From a checkpoint of a small mixture-of-experts model trained on Wikipedia.
Experts: 160 experts in each of 14 layers, 48 SwiGLU neurons an expert, 4 picks a token, a sigmoid router, a shared expert of 64 neurons.
Training: a variant of Adam for the experts, 315M tokens.
Below are experts of layer 4 (counted from 0) of a mixture-of-experts language model. Rows are named router (the router's row for the expert), gate (a neuron's input weights, with its number), up (a neuron's input weights, with its number), down (a neuron's output weights, with its number) and show model dimensions 0-191. Each number is 128 + 32 x the weight over its row's rms, rounded and kept within 0 to 255.
Before each expert's rows: a language model's description of what the expert responds to. This comes from a sample of Wikipedia text that the model never trained on.

# expert 14
What it handles: Mid-word consonant chunks
router [143 132  11 118 103 137 156 157 156  92  64 139  96 140 147 152 120  74 150 178 105 115  88 163 142 124 186 125 130 143 107 116 138 148 109 182 104 174 141 192 177 122 125 151 165 176 148 147  96  89  57 171 131  94 150 114 113 142  98 166 108 145 116 139  55 115 141 113 206 127 110  94 145  88 151 123 147 172 101 114 117  87  96 174  53  97  90 123 161  79 192 151 171 143 171 139 120 142 133 126 162 120 134 110  97 119 136 159 133 100 105  92 150 141 145  69 154 118 132  72 119 111 184 133 128 111 191 141 150 149 181 168 114 155 139  78 191 135 154 128 142 101 165 117 145 176 161 169  99 169 126 140 105 128 118 110 120 141 131  88 150 165  98 116 100 161 130 118 146 165 134 146  54  97 119 101 147 140 100 143 143  99  95  38 122  76 133  98 106 155 119 118]
gate11 [123 101 130 132 135 112 121 145 107 169 100 145 167 127 166  99 129 122 128 111 125 155 125 186 135 120 139 151 146 167 159 139 170 178 110 105 126 131 150 123 116 119 122 133  80 205 165 160 159 109  42 143 136 127  54 102 116 123 101 131 105 156 128 115 181 170  86 152 104  63 116 167  89 168 164 116 170 131  99  90  80  84 162 118 130 114 128 172 134 124 160 141 138 142  47 163 155 144 124 123 127 108  60 132 109 125 152  88 189 131  66  88 106  83 122 142 112 117 112 160  73 129 128 168 124 108 127 118 156  89 177 109 156 143 203  86 156  80 218 141 131 114 115 143 107 142 125  24  85 130 128 162 106 132  73  72 139 123 111 114 139  79  77  59  93 108  93 121 101 136 119 127 149 116  81 111 156 139 102 189 106 137 138 140 135 164  61 115  77 123 154 138]
up11 [173 116 170 101 116 106 189 140 149 132  67 103 137 188 156 121 114 134 150 145 119 120 133 130  43 136 127 160 106 102 116 159 180  98 118  88 140 136 152  95 130 101 157 152  99 113 213 135 182 139 131 204  91 126  87 103 174 172  80 168 156 106 159 113 109 114  80 138  80  81 103 158 174 144  82 134 108 139  91 103 181 155 156 155 123 105 115 198 135  77 169 120 158 138  79 149 112  79 124 118 145  73  75 159 125  96 131 107  98 126 100 173  89 133 110 101 105 134 131 106  92 174 138 109 128 134 142 120 183 124 138 122 128 193 145 163 147 110 152 143 108 155 115 154 112 135 111  80  87 133 137 176 158  95  59 104 139 127 148 137 137 112  91  76 123  41 115  86 124 103 138 129 110 162 129  98 147  99  95 222 162 135 104 151 150  79 111  73  68 131 115 122]
down11 [ 84  79 155 123 141 116 122 143  83 108  39  97  98 122  95 116  87 134 126 165 103 127  93 154 158 120 151 124 156  86 168 158 181 142 141 230 157 170 164 148 160 195 201 173 122 161  88 139 145 102 126  75 116 148  87 100 138 143  82 204 173 110 103 117 172 137 135 134 168 100 127 193 158 117 137  95 105 151 116 109 120  71 108 165 156  79 101 124 151  76 148 116 167 174 124 144 177 142 130  71 171 116 181 144 137  87 129 123 121 140 119 156  61 139 166 105 136 107  97 119 110  99 145 128 116 107 158 142  98  92 180 152  99 142 205 121 154  91  77 107 116 175 129 161 139 152 138 133 119 141 111 167 160 159 143  92 124 125 143 109 151 167 105 125 132  82 133  80 114 154  76 118 110  66 158 138 139  90 113 160 200  79 119 137 120 117 100  70 109 116 124 124]

# expert 50
What it handles: Slavic/Central European letters
router [161  90  71 108 122 164 149 103 102  88 127 145 155 148 140  86 125 133 151 137  99 134  97 110 121 115 158  97  93  99 109 150 137 140 159 203 120 109 160 164 124 103 131 131 113 105 147 153 148 114 137 134 188  98 134 157 145 150  94 131 128  81 149 123  90  94 135 147 183 134  97 138 149  59 101 139 127 163  73 126 135 152 142 176  58 106 117 113 164  90 181 103 126 109 140  85 175  69  74 121 109 166 104 142  74 184 154 124  73 164 155 128 151 121 137  98 156 155 109 119 183 151 131 124 115 105 125 107  74 174 129 169 130 112 102 136 138 146 106 119 161  85 170 106 143 153 108 231 158 113  85  82 101 140  94  78 123  97 131 108  95 138 160 186 145 126 137 106 162  84 143 106 126 151 169 137 145 148 147 142 152 135 162   0 172  88 177 110  90 174 163 170]
gate2 [137 164 131 147 123 140 151 113 113 148 127 143 168  63 149 171 118  88 128 178 119  94 135 140 111  99 142  50 188  85 182 116 165 152 124 172  70 138 101 161 150 173 142 126  62 111  90 118 104  81 149 217 127 153 116 185 151 119 135 129 105 167 148 102 107 103 123 164 110 106 120 162  78 191 192 140 133 103 173 117 131 176 138 163 121 204 174 152 156 128  90 132 122 129 159 148 160 126 120 174 135  70 109 165 182 116 179 165 121 134 132 141 140 167 115 102 160 133 100 104 109 112 196 134 125 126 168 140  96 133 164 132 123 125  58 208 131 127 143  91  98 142 101 179  90 166 121 144 142 130  79 104 155 144 122  53 172 145 119 121 129 112 123  24  97 145 178  97 124  95 132 133 101 130 166 138 127  78 116 127 138 182 118 143 123 100 155  69 126 146 121 136]
up2 [107 151 119 125 135 102  99 131 128  92  76  84 101 172  72 118 159 148 101 134 155 137 135 115  87 157  82 162  71 144  94 120 100 102 169  84 186 139 149 111 141  69 108 128 112 114 169  88 145 173 195  86  91 119 164 171  99 125 138 101 127 121 105 160 113 155 145 129 144 148 168 104 184  19 111  79  96 201 135 133 113 107 177 155 116  44  82 130 115 105 141  66 120 139 112 115 109 141 128 107 136 107 157  84 132 123 102  78  89 175 125 135 124 100 169 156 124 199 145 119  86 125 127 109 147 135  93 193 181 164 112 141 154 132 181 105 126 110  99 163 111 172 181 107  96  66 132 127  97 124 119 141 142  79  85 154 155 161 157 120 124 188 112 140 169 103 151 146 135 169 139 131 118  97 116 150 160  83 141 161 114 109  68 108 141 171 111 100 181  73 159 106]
down2 [ 84 169  88 114 113 119  93 114 152 137 176  99 184 179 139 130 151 163 145 112 164 114 171 145 166 196  98 145 181 159 114  86  29 123 180 103 143 171 148  83 110 125  85 105 116 156 130 154 138 119 144 122  78 145 178  56 125 130 150 125 156 163  87 127 144 164 124 108 148 111  47  90  91 139  87 132  95 175 117 163 121 179 151  97 146  88 127 105 117 114 142 108 159 144  85 119 137 113 139 106 102 114 148 166 180  66 139 124 102 114 123 137 142 132 120 158  41 119 132 148 116 193 154 124  96 186 114 120 158 110 136 124 106 176 162 124 154 157 200 210 136  99 140 126 128  97  69 124 101 122 169 169 116 162  69  93 160  79  91 148 131  76 138 141 108  85 138 174 100  83  59 105 141 126 102 157 118 140 159 107 118 124 136  81 112  88 106 143 145 124 115 149]

# expert 31
What it handles: K and j word pieces
router [108 106  29 100 112 139 184 158 126  80  99 166 151 171  91  84  61  96 118  83  94  94 142 110  88 125 142 120  90  99  94 131 161 160 170 133  68 116 189 179 104 115  64 129 169 149 188 137 148  95 119 176 152  80 158 151 119 150 124 174  96 120 101 145  74 142 135 125 111 137  90 109 185 125 101  98  92 111 112 146  75 110 139 151 101 102 139 130 135  98 179 184 141 121 109 101 155  92 127 133 139 127 142 171 150 152 123 122 159 136 132  95  81 125 104  91 145 164 104 153 107 155 192 131 154 123  90 174 115 153 156 185  89  88 143 107 140 140 159 129 132 158 143 152  98 166 141 219 118  83 126  74 110 170  87 128 153 113 111 129 103 179 136 117 155 105 161 109 150 114  78 144 120 129 149 165 118  74 127 133 155  95 137  60 181  59 178  77 110 126 151 101]
gate1 [ 78 126 134 140 106 112 144 162  91 121  94 161  75 142 125 178 146 126 108 157  99  82 168 185  91 168 107  87 111 143  88 159 137 140 155 148  76 109 164 221  93 103 161 158  80 151 131 122  79 145 151 113 132 136 139 129 120 140 156  78 128 124 141 141 107 134 173 155 110 175 183 168 108 115 115 169 109 175 108 116 113 115  83 102 138 123  96  80 122 103 115 145 128 124 124 125 103 115 152 136  90  67 156 125 154 123 213 107 111 110 123 172 102 120  82 148 136 100  52 111  98 184 153  38 138 117 163 172 140 183 212  92  99 163 190 167 130 106 108 104  83 139 116 137  91 132 157  94 135 138 174 122 104  95 159 168 183 106 146 147  96 144  25  93 128 131 124 116 130 124 202 124 123  77  93  91 154 173 117 126 110 116 150 120 167 104 156 129 121 131 152 121]
up1 [ 64 167 114 129 159 107 119 173 140 132 186 127 112 162 153 151 128 106 109 114 135 118 105 109 134  99  69 149 109  87 179 150  82  68  92 133  97  95 122 175 132 154 129 183 126  75 109 132 102 110 122 141 148 130 109 115 120 109 107 154 146 158 133 131 144 175 116  99 121 160 108  85 160 199 129 155 155  56 166  56 168 101  91  99 116 132  72  98 127 117 116 137 165 116  72 119 123 210 189  96 116  82 152 147 125  90 113  98 145 108  60  72 155 154 102 139 126 166 150 119  99 149 120 166 117 114 114 128 100 145 161 107 138 125 175 136  81 143  86  55 102 172 118 162  49  97 143 122  72 161 130 126 102 128 176 133 102 169  50 187 141  85 109 140 155 132  88 150 158 148 131 144 137  90 129 114 112 111  78  47 144  99 117 179  96  85 111 110 115 160 107 100]
down1 [122  89 135  86 118 124 153  77 119 136 204 151 120 157 140 175 103 107 103  92  60 156 136  70  74  51 134  86 106 186 130 151 159 119 101 194 107  97 151 193 135 153 103 206 141 117 154  66 145  88 165  94 125 132 132 153 101  94 123 116  87 121  84 185 124 168 153 114  97 145 170 169 124 142 129 155 159 141  59 125  76 129 134  72 157 132 105 126 136 115 124 127 105  88 157  76 172 145  99 126  90 146 137 109 137 136 152 103 139 119 122 163 189 116  60 145 105 149 107 155 105 115 105 131 151 103 110 168  75 209 141 159 107 137 150 128 140 148  67 103 122 111 128 162 106  96 107  65  80  76  87 127 124  76 106 134 175 105  90 130 161 179  91 151 117 122  86 129 144  77 130 159 134 143  84 125 157  74 136 102 146 147 130 152 133  77 172  92 150 124 139 138]

# expert 35
What it handles: Name-initial syllables
router [139 110  28 127 123  95 137  78 104 120 110 151 178 195 122 147  79  81 118 121 139  96 136 127 123 104 168 101 127 132 174 143 138 126 154 130 107  85 128  85 100 120 120 146 137 133 159 137 113 119 140 154 168  85 173 122 103 112 136 159  95 149 155 131 109 108 122 170 155 118  61  78 149 107 122 131 127  74 152 169  77 106 118 152  79 101 111 140 114 100 165 135 123 137 141 112  94  78 113 140 136 175 100 146 114 175 142 142 202 123 151 140 131 132 103 121 183 113 123  88 176 168 171 105 113 127  82 138  93 152  89 165 107 136 117 102 161 120 192 136 166  97 158 119 109 124 137 244 120  77  80 141 117 153  86 117 134 120 140 123 146 138 166 114 121 110 155 173 103 158 144  95  93 100 132 158  78 137 119 123 110  78  84   0 153 141 122  80 146  75 184 131]
gate1 [146  71 123 150 129  70 145 141 117 139 151  97 137 166  94  94 156 162  40 156 189 190 157 109 150 143 192 118 131 171 129 111  96  93 117 115 113 132  72 107 113 145 122 132 104 117 156 133 148 122 146 137  88 126 132 126 134 158  97 111 121 117 119  21 161  62 134 141 171 102  81 142 158 171 187 111  62 143 153 154 118 122 155  72 126  58 104 151 104 132  63 138 180 116  89  84  91  87 104 160 164 152  90 139 152 190 196 174 176 140 110  90 107 130 113  68 116  87 157 121 161 116 116 129 193  94 159  68 143 183  89 149 136 129 150 143 137 126 115 141 120 136  55 105 116  92 142  86 166 160 125 147 172 157 115 116 131 129 133 153 104 114 134 100 139 146 120 121  89 123 110 163  94 159 108 128 147 130 113  79 133  75 127 109 177 140 141  80 164 101 142  80]
up1 [130 173 101 114 126 174 106 117 181 133 124 164  97  99 132 155  98 122 195 121 132  86  84 116 103 107 102 123 129  98 160 118 159 189 164 124 170 153 163 178 138 127 139 139 141 124 130 108 112 144 156 120 165 148  83 140  98  93 129 172 123 149 121 161 109 188 119 124  94 181 144 156 104 142 141 153 160 160  84 135 140  82 147 138  73 175 187 135 181 165 138 142  63 100 142 102 142 142 122  54 163 104 126 151 125  93 106  99 118 109 138  93 172 108 134 164 141 195  98 198  92 205 126  53  73 176 161 184  93  84 167 130  95  96  88 136 124 118  87 168 131  84 165 145 153 115 154 109 108 125 145  84  94 131 163 135 132 138 135  91 157 112 118 167 114 117 103 122 205 101 100  92 136  81  79  82 131 148  83 154  84 204 146 153 109  75  87 144 116 153 111 149]
down1 [ 72 107  77 142 121 206  62 182 129 117 150 129 124 101 138 127  93  73 162 162  81 117 145 156 103 223 136 124 150 134 134  82 190 181  95 187  98 112 127  53 121 131  94 106 136 114 116 101 108 146  89 107 131 127 112  76 130  95 126 115 174 133 105 153 111 123  61 190  85 157  85 117 111 114  91 123 150 153  92 165 152 195 156 134 171 174 128 103  99 125 108 128 110 118 145 110 113 116 217 125 123 101 130 185 125  91  64  98 140 167  91 137 171  98 119 114 164 208 118 111 115 118 116 128 121 167 176 166 110 101 149 139 139 135 199 138 109 134 131 149 134 135 134 140 128 175 180 129 126  49 125 117 127 142 154 141 120  93  64 102  94 168 116 118  93 174 100  70 145 137 133 168 156 126 193 131 123 170 158 151 126 128 142 164 100 137 107 149 132 125 150 100]